python train.py --hidden_size=192 --experts_per_token=2 --d_shared_expert=128 --hidden_act="swiglu" --moe_layers=[1, 2, 3, 4, 5, 6, 7, 8, 9] --router_score="sigmoid" --init_std_router=0.017 --vocab_size=32768 --tie_word_embeddings=false --beta2=0.99 --max_grad_norm=1.0 --train_tokens=346400000 --dataset="wikipedia_en"
Below are experts of layer 5 (counted from 0) of a mixture-of-experts language model. Rows are named router (the router's row for the expert), gate (a neuron's input weights, with its number), up (a neuron's input weights, with its number) and show model dimensions 0-191. Each number is 50 + 10 x the weight over its row's rms, rounded and kept within 0 to 99.
Before each expert's rows: "comes after" lists some tokens at least twice as common just before its tokens as in all text. This comes from a sample of Wikipedia text that the model never trained on. Tokens count by the router's weight.

# expert 15
comes after: ", ", " in ", "| ", " ", " | ", " ("
router:45 51 60 62 51 53 33 48 40 57 64 23 71 29 40 46 46 56 59 32 52 36 51 44 58 41 56 50 65 74 39 46 60 43 55 51 47 53 53 50 53 56 50 54 58 65 41 52 36 42 46 46 51 42 49 53 58 45 48 41 41 59 43 64 52 50 56 45 57 41 72 36 46 52 38 60 55 49 46 48 39 54 75 55 63 51 36 35 47 48 46 47 46 71 58 56 59 58 33 53 72 52 51 49 53 41 32 55 71 48 46 48 40 37 51 52 51 50 62 45 30 51 44 55 40 45 31 28 64 39 67 32 55 66 41 70 57 69 35 63 40 52 33 39 70 39 55 57 46 58 36 51 54 39 45 44 42 51 35 42 47 47 45 53 44 63 53 51 54 62 49 65 47 39 47 51 56 62 42 57 50 45 52 46 54 53 50 33 34 45 47 58
gate0:71 62 64 66 23 40 50 42 49 28 54 43 41 47 48 50 37 44 65 49 60 42 57 29 56 27 64 62 45 66 58 42 65 47 38 56 30 46 42 62 44 48 59 44 45 37 62 51 36 42 60 51 47 49 48 66 52 57 60 54 37 46 50 51 46 60 56 44 68 48 69 45 56 56 37 37 50 55 61 53 39 55 61 38 70 55 57 47 52 49 48 73 57 55 42 60 61 59 60 55 38 39 48 52 47 39 42 41 67 79 45 53 43 29 48 37 48 50 48 60 38 49 40 54 47 49 52 36 61 45 62 51 49 55 34 57 57 61 41 66 41 46 49 24 66 51 46 48 42 53 53 52 48 46 46 45 33 35 51 36 36 57 39 44 33 48 53 68 53 56 52 56 53 51 46 53 39 49 42 58 62 39 59 56 59 46 41 36 52 59 41 49
up0:59 75 56 52 61 32 50 37 41 54 55 60 55 50 45 51 62 37 58 49 45 64 55 47 64 34 61 57 45 73 54 65 47 56 43 40 72 52 43 58 61 51 60 58 50 66 61 27 51 50 41 44 43 48 61 51 47 57 51 57 60 42 53 49 48 65 62 43 62 47 49 37 65 46 55 42 33 59 55 55 54 42 55 52 63 49 34 40 66 56 49 56 58 56 30 41 32 64 48 53 45 46 53 54 44 40 18 36 43 55 52 59 46 32 41 53 47 36 59 48 51 63 54 47 41 63 57 26 52 46 44 56 44 71 49 55 50 69 44 71 52 34 40 41 55 39 46 49 50 70 49 73 55 65 44 34 49 37 54 33 51 44 37 50 60 43 54 54 48 50 47 51 46 39 53 56 47 35 36 69 59 58 54 51 68 53 49 43 55 48 55 58
gate1:67 49 50 63 34 64 51 47 42 38 61 46 67 40 51 28 40 48 63 30 57 42 72 48 47 51 54 57 52 33 48 64 37 42 55 57 63 58 31 55 47 47 45 54 65 57 54 45 37 42 35 55 54 44 31 39 43 38 53 57 42 65 51 57 48 48 51 42 51 31 56 37 44 46 40 46 42 54 53 33 58 45 62 49 58 37 42 41 59 40 41 45 45 73 50 54 36 34 34 32 43 52 50 65 37 61 38 43 39 37 56 57 42 66 48 39 59 54 62 46 47 67 54 40 49 62 43 40 42 51 38 61 47 62 53 28 48 46 34 54 55 44 42 52 40 25 40 40 42 34 64 44 48 50 48 51 53 54 51 30 45 67 40 59 39 40 39 45 43 56 66 50 49 38 46 57 55 50 40 60 41 58 46 54 44 58 32 45 29 52 41 54
up1:58 44 58 57 33 50 51 72 46 42 53 64 67 57 50 46 46 48 54 52 52 51 61 55 49 50 49 45 52 49 51 69 51 41 67 43 55 58 64 62 53 54 36 62 53 61 49 51 32 59 47 73 48 56 45 34 36 49 22 53 48 45 43 54 43 50 51 51 42 42 44 39 45 44 50 41 56 55 59 24 44 41 56 57 69 46 32 48 50 39 52 43 38 61 57 56 52 60 34 37 48 63 39 57 59 67 35 50 60 41 48 53 51 59 55 59 50 67 48 58 70 63 56 42 47 63 49 61 58 43 38 42 59 57 44 25 41 55 60 42 61 58 51 51 23 36 54 33 42 52 51 43 45 72 36 55 71 58 40 32 61 54 45 42 54 57 55 42 55 50 52 41 46 44 32 51 64 51 51 54 25 49 43 41 47 50 43 60 34 70 63 39
gate2:63 36 41 54 57 60 51 54 63 52 37 51 50 31 57 39 52 53 47 35 54 36 60 34 46 60 40 44 51 59 45 41 52 40 44 50 55 41 44 51 52 61 51 47 49 50 42 38 41 47 42 43 61 52 49 67 35 50 45 55 38 54 42 54 63 34 55 52 48 55 54 30 61 46 36 65 57 49 38 67 81 53 53 64 44 39 41 48 41 54 59 48 55 53 50 56 24 73 46 50 35 34 50 47 57 50 39 59 38 52 60 49 50 52 51 51 60 65 52 48 32 35 52 37 46 58 41 40 41 33 51 64 56 50 44 33 45 54 49 48 21 59 39 43 55 51 47 68 29 50 55 35 34 57 69 41 56 62 62 60 62 42 67 57 41 50 54 56 47 49 65 56 55 54 51 71 40 48 45 49 30 56 43 65 46 67 32 52 44 48 66 47
up2:57 43 42 52 50 63 53 49 61 65 51 55 44 30 60 32 51 48 45 40 45 31 50 36 51 53 39 58 51 64 36 40 41 50 47 63 48 51 30 38 46 63 59 43 37 66 38 44 52 33 56 57 53 54 50 58 39 47 60 40 49 41 52 47 64 43 47 60 44 53 48 54 42 58 28 77 38 53 29 57 62 59 75 40 49 41 40 54 47 42 59 62 69 44 63 54 46 55 37 36 36 34 43 47 41 56 61 58 42 47 53 35 47 53 43 59 58 47 68 48 46 40 53 49 49 54 59 45 48 40 64 61 35 50 48 44 50 49 57 64 36 44 33 44 73 49 64 57 34 53 57 62 36 65 45 58 54 69 57 51 53 44 58 44 42 49 56 51 26 54 39 67 68 53 62 72 52 48 47 58 27 45 54 52 57 63 49 47 51 43 49 40
gate3:38 57 45 55 46 52 41 52 53 52 34 41 56 71 39 41 57 45 51 60 49 63 52 50 45 31 51 54 55 68 56 43 72 66 37 55 54 56 62 44 53 52 32 46 46 38 49 29 46 40 51 36 46 58 49 57 41 39 44 56 37 51 47 45 42 58 48 52 59 39 46 63 30 35 52 64 66 32 41 44 41 62 54 48 65 69 68 41 61 43 55 65 56 41 48 40 48 59 62 67 46 42 53 44 48 52 45 21 50 44 47 37 41 42 42 57 45 58 63 44 87 46 58 53 53 50 57 41 53 62 69 49 49 38 56 53 64 53 54 34 55 47 60 51 48 63 44 43 59 61 48 55 57 53 52 57 45 66 45 55 56 43 59 75 54 48 58 63 39 39 48 54 45 67 50 43 38 58 50 44 71 51 59 57 47 34 41 42 46 64 63 35
up3:46 61 60 63 67 48 56 50 47 36 50 40 47 57 57 47 50 44 51 36 53 50 51 59 37 69 52 43 38 57 35 52 61 54 44 52 46 44 41 61 45 54 46 42 49 50 42 52 60 59 71 47 54 41 56 56 54 64 47 55 26 17 42 35 31 41 65 63 51 59 60 66 70 60 43 55 42 37 52 49 51 46 62 61 43 34 54 56 57 56 28 49 58 60 29 60 50 39 51 47 47 51 56 52 50 56 63 49 35 40 40 61 48 43 75 61 64 57 49 58 67 44 47 42 48 53 65 63 58 55 42 37 50 55 42 56 34 52 68 51 43 79 49 58 49 61 42 52 48 48 68 43 56 48 59 35 63 40 44 48 49 53 33 47 42 38 27 62 52 66 25 48 48 48 55 41 41 48 51 56 43 52 52 56 57 43 44 52 66 55 58 37
gate4:65 46 50 46 61 60 46 34 55 50 48 49 43 28 68 56 56 62 57 47 50 33 48 43 54 66 63 52 40 57 36 39 41 41 25 36 45 46 37 46 53 42 67 45 58 39 60 56 40 66 44 42 55 56 60 34 41 59 67 54 40 42 67 53 60 43 71 40 68 48 51 40 54 69 46 51 37 40 61 65 55 60 37 59 54 41 58 37 58 56 65 40 62 44 51 58 48 56 55 53 38 64 57 53 47 38 34 54 44 53 68 57 46 63 51 44 62 59 48 55 41 42 36 53 47 51 22 39 50 36 30 49 60 59 63 43 41 45 45 64 56 62 33 38 55 39 55 53 43 56 53 42 61 34 42 37 55 53 61 56 35 52 52 60 33 35 57 50 52 45 31 63 47 55 61 51 45 59 51 56 55 66 40 55 68 57 48 61 50 42 59 53
up4:35 64 51 39 40 58 44 53 62 64 44 46 47 49 46 49 44 57 45 46 53 49 52 57 45 46 39 30 57 43 50 39 54 40 47 49 56 69 61 40 46 43 53 36 45 29 64 49 41 48 39 49 49 58 44 52 60 54 41 69 72 58 60 49 35 53 45 44 41 51 52 53 58 64 68 41 34 51 56 38 54 36 42 48 41 55 51 58 24 47 42 54 40 45 38 53 36 65 49 54 45 43 82 36 38 58 55 45 42 61 47 59 48 52 38 34 57 48 49 31 40 55 59 40 69 54 71 46 47 41 56 59 70 56 61 62 51 61 52 40 48 67 59 42 43 49 31 43 43 55 69 35 50 53 50 53 27 56 51 51 48 68 38 66 46 52 58 74 55 59 56 53 33 60 57 52 54 62 47 39 57 42 51 55 41 30 54 60 37 41 50 63

# expert 26
comes after: ", ", "- ", "| ", " in ", " (", "–"
router:47 42 49 58 40 46 16 51 45 58 53 20 66 31 35 47 43 59 68 50 49 50 45 41 61 44 52 45 40 73 40 48 61 64 37 55 39 36 65 49 55 46 40 63 53 64 36 41 28 34 49 57 50 34 42 56 45 54 40 49 43 64 39 64 45 58 56 51 56 48 59 39 29 48 56 46 61 49 59 34 45 56 65 53 69 52 26 41 49 50 42 46 41 59 61 46 37 61 52 60 50 55 61 52 46 49 29 47 56 42 51 43 33 43 42 59 43 44 56 51 33 51 53 54 50 43 51 27 73 45 54 46 40 65 58 34 55 50 42 60 38 49 48 54 46 40 50 49 55 55 42 55 55 63 50 53 37 36 54 46 52 41 47 43 25 54 39 43 41 60 49 61 43 45 42 52 61 53 44 46 62 51 47 51 31 51 46 51 34 47 50 63
gate0:41 59 45 65 70 58 63 45 42 55 55 52 47 46 38 53 56 51 48 54 40 49 53 52 35 48 53 57 35 55 44 42 55 51 83 66 36 56 44 77 48 42 62 76 39 62 38 65 53 42 54 52 52 37 54 57 36 60 44 56 49 51 36 31 70 56 55 42 44 26 57 35 56 54 56 57 47 56 37 50 44 49 75 56 57 60 63 51 54 42 44 49 47 44 42 55 48 40 40 52 41 59 52 61 62 43 65 48 45 40 40 58 45 44 42 66 51 41 73 44 57 45 44 30 49 53 46 59 45 35 57 39 31 43 40 52 57 44 48 60 54 37 50 61 53 50 65 40 59 48 41 53 45 55 63 43 60 52 35 38 55 54 58 49 35 36 58 51 30 31 39 36 56 52 40 48 48 40 32 52 47 54 50 49 72 48 43 53 43 74 46 49
up0:51 55 41 67 39 38 57 60 38 51 62 58 33 45 41 38 30 42 55 43 53 56 40 53 43 41 58 43 38 43 42 57 58 64 49 53 42 54 42 62 42 49 46 76 37 59 34 39 39 38 51 68 44 29 47 42 46 70 59 44 32 48 38 48 74 41 48 63 42 40 59 51 46 48 47 59 47 41 48 33 51 39 74 48 69 54 51 35 50 48 42 39 52 46 56 63 52 38 37 35 46 58 46 55 51 41 62 49 56 38 56 60 44 34 51 64 61 47 37 45 66 37 53 35 59 49 57 47 55 41 64 46 42 35 40 56 56 46 50 65 49 49 42 51 50 21 63 41 49 61 53 52 47 77 32 44 54 45 41 46 50 41 54 37 41 41 50 36 48 40 38 38 57 62 54 60 52 35 47 52 62 45 49 46 48 63 35 53 36 59 47 59
gate1:54 51 54 39 41 61 51 35 61 48 75 51 47 36 63 66 43 45 34 49 44 31 50 39 44 52 43 53 49 49 64 44 55 48 34 38 58 44 49 57 34 55 48 58 52 59 48 42 35 37 46 47 43 38 37 48 33 49 58 46 55 49 53 68 50 47 57 42 44 50 57 48 44 65 39 49 41 48 28 61 52 69 37 46 42 52 46 55 59 38 57 62 54 40 45 42 45 50 41 33 71 38 66 40 36 32 50 54 55 36 45 47 58 43 43 43 61 43 64 33 58 53 26 41 51 51 47 61 48 42 77 60 46 45 63 43 64 67 61 49 48 44 33 61 66 43 57 55 60 49 49 30 48 24 44 50 46 48 41 54 38 55 48 53 40 42 44 27 52 51 43 63 44 51 56 61 65 66 56 54 52 40 37 57 43 73 45 42 58 42 58 58
up1:38 48 39 25 35 50 56 53 59 47 45 42 76 52 51 42 57 41 52 78 45 52 54 44 68 52 46 47 44 39 42 55 53 49 46 62 53 28 70 31 51 52 59 40 50 47 56 39 49 75 64 47 52 44 54 42 61 32 33 37 62 50 42 42 38 53 57 53 67 51 64 58 40 52 62 48 53 29 45 53 49 47 69 49 50 55 50 57 36 45 57 51 47 43 41 55 51 48 57 39 45 48 41 59 49 39 67 55 67 44 55 49 51 60 52 46 45 44 29 30 56 23 68 64 27 52 72 51 49 47 46 59 58 53 51 63 61 50 51 60 50 44 55 39 58 58 49 49 56 41 56 59 63 57 54 47 51 49 53 71 37 37 56 53 48 37 58 54 53 48 38 48 56 41 54 41 31 66 66 57 52 53 65 55 59 50 57 62 51 48 33 59
gate2:36 35 43 69 56 64 48 52 40 54 44 63 61 40 56 58 45 50 44 37 46 56 46 49 50 48 61 39 69 50 51 37 32 34 34 43 46 60 46 57 33 56 61 65 49 53 33 56 62 59 45 32 58 67 55 68 60 57 45 50 63 53 45 46 36 43 65 63 55 67 48 50 63 48 37 71 57 53 32 51 49 47 76 46 44 66 49 29 38 42 71 48 47 31 51 58 48 63 49 49 48 47 46 51 40 54 52 35 51 58 53 51 38 37 54 61 49 53 43 61 53 60 40 55 40 47 52 36 47 57 50 51 52 46 43 52 39 44 64 30 43 48 52 22 58 41 57 52 55 77 45 41 53 61 58 57 52 60 33 52 48 49 55 36 58 54 54 43 33 65 48 55 63 65 54 55 61 54 70 54 39 52 48 64 57 37 42 44 64 48 59 40
up2:63 50 44 52 41 37 52 74 32 48 66 52 41 51 32 42 62 60 55 51 41 54 52 58 42 52 45 46 52 54 53 52 50 65 55 58 49 44 48 54 61 44 47 38 47 48 42 61 43 52 42 59 52 39 56 53 44 50 55 57 47 63 32 66 60 45 49 43 41 69 46 36 62 36 54 52 53 50 63 43 52 44 42 69 62 37 50 36 31 50 43 27 24 62 51 42 55 49 47 50 54 66 53 64 67 66 52 57 50 60 61 38 53 64 50 63 18 39 37 47 59 26 60 50 54 47 51 48 58 49 41 47 55 57 53 40 46 56 49 54 58 59 49 44 45 56 52 47 32 41 62 60 39 56 34 40 68 47 59 37 55 42 57 49 58 43 46 38 60 60 61 30 32 37 54 58 66 53 45 49 35 60 38 43 57 63 62 61 53 54 31 29
gate3:39 51 42 49 55 68 53 79 38 54 73 55 35 46 32 58 67 49 48 51 45 44 48 52 71 48 39 45 59 40 46 39 42 51 60 37 46 55 42 57 48 48 48 64 58 45 37 42 36 50 49 53 65 71 54 55 56 49 49 57 61 53 53 48 48 38 36 56 49 43 42 48 49 45 43 55 51 51 35 58 51 49 54 41 57 56 34 53 45 42 47 43 46 66 55 43 38 35 26 34 47 59 54 37 53 38 48 58 45 48 45 52 55 45 53 47 49 44 54 49 66 59 50 65 55 43 62 52 41 38 58 48 58 46 60 62 38 58 62 56 73 63 52 55 51 30 42 53 36 52 60 57 26 53 41 43 40 60 71 48 37 58 70 54 49 62 48 48 68 31 47 57 62 63 46 53 33 41 32 54 29 36 22 49 40 40 65 49 39 48 51 56
up3:57 30 56 50 61 56 67 24 63 40 48 42 51 59 58 50 44 51 55 42 45 65 51 39 54 38 57 56 52 48 53 45 36 33 34 59 66 57 62 40 62 54 46 37 50 51 44 61 65 49 47 54 59 50 50 52 35 51 45 51 40 65 54 38 48 61 58 63 38 40 62 41 51 64 46 51 48 37 52 56 42 39 39 54 43 46 61 51 46 62 58 55 52 28 48 57 62 32 78 60 28 51 42 40 39 51 57 55 43 46 45 69 44 63 46 61 62 43 53 47 59 53 45 49 43 61 38 53 52 40 46 56 44 35 56 54 55 43 57 46 23 44 55 48 50 56 53 42 60 51 34 61 74 41 54 60 68 60 32 46 59 62 56 52 67 40 66 45 32 60 57 32 49 42 47 50 67 62 78 35 54 56 64 49 48 52 56 45 52 46 50 60
gate4:39 44 27 45 72 62 27 43 20 63 54 46 42 63 36 61 57 50 42 51 49 50 43 43 60 53 44 59 41 59 49 64 55 35 42 55 47 50 54 45 66 54 51 73 58 46 44 65 53 32 51 50 54 57 55 35 47 39 49 55 70 58 38 54 46 51 43 42 40 69 52 40 41 47 56 46 55 41 42 52 59 63 47 47 57 58 48 52 50 38 45 48 47 64 63 29 51 67 33 40 59 48 42 39 55 44 38 59 52 51 48 30 58 48 33 47 55 44 59 48 35 49 50 56 61 65 49 46 56 46 53 46 44 27 54 71 55 51 53 72 57 58 45 63 53 62 62 52 62 40 47 62 39 56 48 53 33 53 56 51 39 47 72 51 50 42 55 63 46 50 52 67 39 34 32 42 53 25 28 44 39 40 39 50 54 48 47 55 44 49 50 58
up4:41 55 48 47 65 47 24 60 41 55 59 50 38 49 48 67 54 63 44 45 53 54 43 58 54 64 40 57 43 55 47 70 56 41 50 47 44 36 61 44 61 49 36 69 50 49 40 50 34 45 46 64 49 43 42 31 42 48 37 56 59 59 39 53 55 52 43 51 51 54 61 42 39 47 57 50 56 50 59 48 71 54 55 46 60 48 35 39 50 29 43 37 45 50 68 43 43 68 46 41 61 44 35 58 54 48 31 66 57 26 47 39 46 60 49 51 58 40 32 53 33 45 59 49 73 58 60 41 68 52 48 60 56 35 59 68 45 53 66 52 52 61 44 57 34 49 47 42 48 54 51 44 47 64 42 52 37 56 56 51 40 51 68 43 38 64 55 86 56 54 47 52 41 45 42 53 60 31 33 46 42 52 38 42 43 46 56 51 33 39 41 62

# expert 16
comes after: " | ", "; ", "0", "–", " | +", "% | "
router:41 47 51 56 41 56 17 52 61 41 63 25 76 33 47 31 49 53 66 46 52 41 54 42 51 47 36 35 59 55 56 46 60 64 53 44 45 52 58 60 62 32 37 73 46 49 46 53 54 53 56 53 33 61 59 37 41 38 39 48 37 60 56 58 63 55 67 44 44 43 51 52 33 57 48 45 64 45 42 56 49 36 56 57 63 61 31 49 53 47 42 51 40 60 46 51 54 59 46 62 60 56 65 55 59 43 42 55 46 53 48 29 32 44 64 45 41 53 41 63 56 39 59 49 43 39 51 28 47 32 59 28 63 61 51 42 61 51 37 72 43 60 42 37 53 63 62 57 46 64 48 61 63 62 48 50 42 50 50 48 43 52 48 52 40 53 49 36 52 62 40 56 42 41 52 44 67 64 48 54 53 47 44 60 52 43 59 53 43 68 38 57
gate0:48 55 62 52 41 48 40 46 39 35 54 34 59 41 67 49 37 55 54 71 48 55 48 49 52 51 47 67 43 41 55 51 57 58 50 58 62 48 48 80 35 43 67 45 52 57 62 49 45 54 61 52 62 68 42 33 69 44 25 50 42 54 38 55 50 36 53 17 60 51 58 41 42 56 38 42 37 60 58 69 63 51 46 46 68 42 58 58 37 55 69 51 57 38 53 48 64 50 33 47 61 55 51 68 47 48 43 46 56 45 52 45 51 53 50 55 32 65 37 65 50 61 33 42 40 61 51 60 61 35 56 62 43 58 35 46 56 55 61 46 49 49 54 58 57 59 39 49 50 59 44 48 48 59 52 43 48 63 56 51 46 52 34 58 59 51 34 46 45 60 49 55 50 30 46 45 27 50 53 51 45 46 61 57 45 67 41 47 36 46 42 80
up0:53 42 34 43 38 57 54 44 55 62 42 50 68 45 49 28 38 48 59 48 53 64 38 54 60 60 44 39 52 50 50 50 55 45 37 52 50 40 52 42 35 51 61 46 50 63 57 54 55 63 49 62 51 71 51 67 66 49 45 41 26 39 58 41 55 56 57 43 54 41 52 60 57 61 36 47 63 56 35 53 34 41 38 51 43 39 27 45 62 49 21 48 59 42 57 59 39 68 58 67 47 39 59 46 33 47 57 44 41 47 68 64 35 61 47 40 56 61 54 60 46 52 50 58 44 32 61 31 57 62 48 28 40 52 47 55 47 52 36 59 56 61 47 40 44 40 52 47 65 52 31 70 53 37 37 55 41 51 49 51 47 39 33 45 52 43 36 47 54 27 33 54 61 49 45 57 43 62 41 73 54 51 35 58 56 54 59 45 54 45 47 48
gate1:55 27 42 56 60 49 36 47 39 37 53 39 49 37 40 42 55 57 70 46 46 57 49 57 39 56 53 48 38 56 47 53 63 70 40 56 47 53 34 39 58 59 55 62 43 50 26 61 59 58 54 50 47 43 49 56 46 52 57 88 40 54 70 54 54 57 42 63 30 62 54 62 53 50 69 56 50 61 49 54 38 44 56 66 50 68 58 44 61 64 35 41 49 57 41 42 59 52 42 49 44 52 59 50 47 52 52 44 47 55 62 45 48 55 59 65 42 57 44 46 55 75 45 28 56 43 54 35 39 52 54 51 33 52 40 75 55 54 42 70 57 56 52 54 60 65 53 48 71 52 47 53 52 53 38 37 27 53 61 35 49 41 56 50 43 60 49 30 46 54 49 49 44 37 60 52 58 42 51 55 79 49 46 51 41 53 54 45 48 33 49 51
up1:51 48 60 73 61 51 38 53 41 42 63 46 53 31 50 48 75 52 62 49 60 49 58 50 48 44 43 53 43 67 49 48 36 52 39 42 52 52 52 47 46 43 55 58 45 55 47 43 46 53 52 44 38 40 69 43 52 33 51 59 55 52 62 80 58 48 36 63 34 61 58 40 56 51 54 54 67 56 48 54 51 60 50 78 45 59 50 40 61 63 49 52 38 69 55 58 63 63 38 45 52 42 41 45 36 39 46 50 49 32 61 54 47 68 55 54 37 44 53 45 38 60 44 35 62 31 58 36 45 51 54 58 54 61 44 75 64 40 28 62 55 54 61 49 51 64 48 63 53 66 65 45 60 60 42 43 29 58 47 43 44 49 75 45 57 42 50 46 50 53 46 54 43 34 55 63 62 39 47 61 67 46 58 35 53 39 40 51 37 55 46 63
gate2:46 32 56 53 35 45 39 35 34 43 56 54 37 41 51 50 50 50 53 48 38 52 66 47 54 56 65 35 54 57 46 38 63 46 56 52 47 36 56 56 62 41 50 46 64 49 56 58 27 50 37 45 54 41 57 49 55 43 46 36 36 61 59 60 52 42 59 31 43 40 42 49 65 60 40 34 50 49 55 84 48 41 52 49 38 45 30 47 60 58 50 67 50 49 39 19 37 44 47 59 62 60 51 40 54 41 34 49 57 43 53 74 50 29 57 43 30 65 51 61 59 38 57 53 47 51 59 42 65 31 64 61 52 42 52 55 38 46 42 51 30 50 43 32 50 51 57 36 62 52 58 46 56 40 61 46 39 51 44 45 70 51 52 44 37 48 53 58 51 54 50 51 53 65 39 65 69 64 50 53 40 58 45 48 52 65 45 46 46 43 38 61
up2:41 62 57 55 30 57 46 55 62 47 34 49 50 53 57 55 49 50 46 43 37 36 35 10 49 55 53 44 62 59 47 40 47 38 45 63 51 29 59 47 44 57 44 41 56 43 59 47 62 67 50 52 64 57 50 52 41 44 56 47 56 53 45 52 55 52 58 29 42 55 58 43 51 45 44 62 38 52 50 56 51 28 56 45 43 64 40 59 50 53 77 40 61 37 47 44 33 57 62 58 62 51 64 50 63 54 55 46 46 52 44 51 60 47 43 40 56 31 56 79 55 30 42 56 55 40 47 39 46 29 65 67 53 51 44 58 57 53 59 37 53 67 53 40 50 52 30 46 53 53 51 62 44 53 52 59 55 73 55 50 46 48 61 62 70 54 59 57 52 45 31 49 56 64 58 47 46 62 58 34 39 53 64 32 39 42 52 40 59 47 31 47
gate3:52 68 57 37 50 56 40 62 29 34 62 39 44 67 41 46 57 52 53 52 38 41 36 51 58 51 76 36 40 57 51 52 43 50 55 37 56 53 34 47 50 54 78 57 45 51 37 60 35 37 49 39 32 42 77 37 56 47 38 50 44 65 61 59 66 55 51 65 50 53 59 40 46 56 38 50 60 59 56 57 40 61 50 62 49 46 46 32 40 54 42 56 50 61 68 49 55 54 53 61 42 58 46 61 43 51 33 54 46 34 57 46 50 42 42 50 43 63 43 51 34 64 50 54 56 47 35 56 55 34 43 64 34 67 40 46 59 37 42 60 39 57 40 55 37 37 64 38 46 60 61 48 47 60 52 42 74 51 38 46 64 60 42 45 41 39 67 46 42 69 49 45 42 58 58 58 62 64 45 42 49 60 37 51 47 57 53 60 56 59 63 51
up3:43 46 58 63 68 42 53 52 59 59 48 43 70 36 60 54 56 49 52 59 53 41 46 39 68 48 27 60 32 46 45 29 53 49 49 50 57 36 65 47 44 58 38 37 47 43 50 47 52 50 43 33 87 49 29 64 35 50 52 46 57 39 22 44 27 34 60 41 44 42 46 52 53 41 61 53 46 46 34 48 50 48 54 44 52 58 41 67 52 42 63 42 58 42 40 50 60 34 50 32 43 65 79 41 49 52 48 40 54 55 45 50 43 46 48 44 46 51 68 48 44 33 45 54 40 40 52 49 50 59 68 59 61 42 51 42 40 62 39 44 66 47 68 50 46 52 45 61 49 39 41 52 40 40 41 58 42 47 60 46 45 47 46 48 48 58 49 67 55 49 32 65 60 51 43 42 34 53 54 58 41 50 72 49 47 46 32 47 43 52 44 59
gate4:57 42 46 48 43 53 49 41 56 51 40 44 60 56 58 35 43 55 72 42 63 47 48 15 30 51 35 31 63 56 54 40 61 47 61 51 39 38 72 38 38 33 59 42 52 51 53 51 52 52 55 51 55 63 39 50 47 44 33 45 50 46 52 62 50 54 70 47 51 39 49 58 40 58 26 57 53 42 64 42 41 60 40 48 56 53 65 60 42 43 43 65 60 53 39 60 38 60 66 54 66 41 55 59 58 51 56 66 38 37 50 50 39 40 62 38 54 47 53 51 47 48 46 57 55 57 38 35 33 44 68 44 62 59 39 43 47 51 47 41 47 35 32 35 53 43 50 42 48 47 44 40 64 48 64 47 55 71 48 39 44 49 53 43 16 42 57 33 51 48 49 56 57 41 54 60 60 47 46 69 62 38 53 44 39 59 59 40 37 51 53 52
up4:54 43 40 48 27 37 54 45 56 55 35 51 74 50 51 45 55 52 70 38 50 51 43 38 59 42 36 51 31 53 40 42 65 42 51 59 44 37 62 39 54 42 45 40 49 58 58 45 57 45 61 51 40 60 47 48 43 45 29 49 46 48 53 34 46 56 64 60 53 24 46 70 49 48 50 67 64 37 61 48 40 53 44 40 48 55 54 56 32 36 44 59 74 41 34 56 38 42 62 45 52 39 55 60 51 41 54 63 39 52 46 40 39 46 51 48 45 42 54 47 66 43 51 63 36 61 59 65 59 46 44 37 55 55 45 52 70 48 54 36 58 31 50 43 49 74 57 38 41 59 41 50 65 50 65 44 33 50 57 49 59 36 40 47 20 54 44 42 40 48 44 55 58 58 44 59 53 43 53 73 46 43 65 49 52 38 61 33 49 55 50 57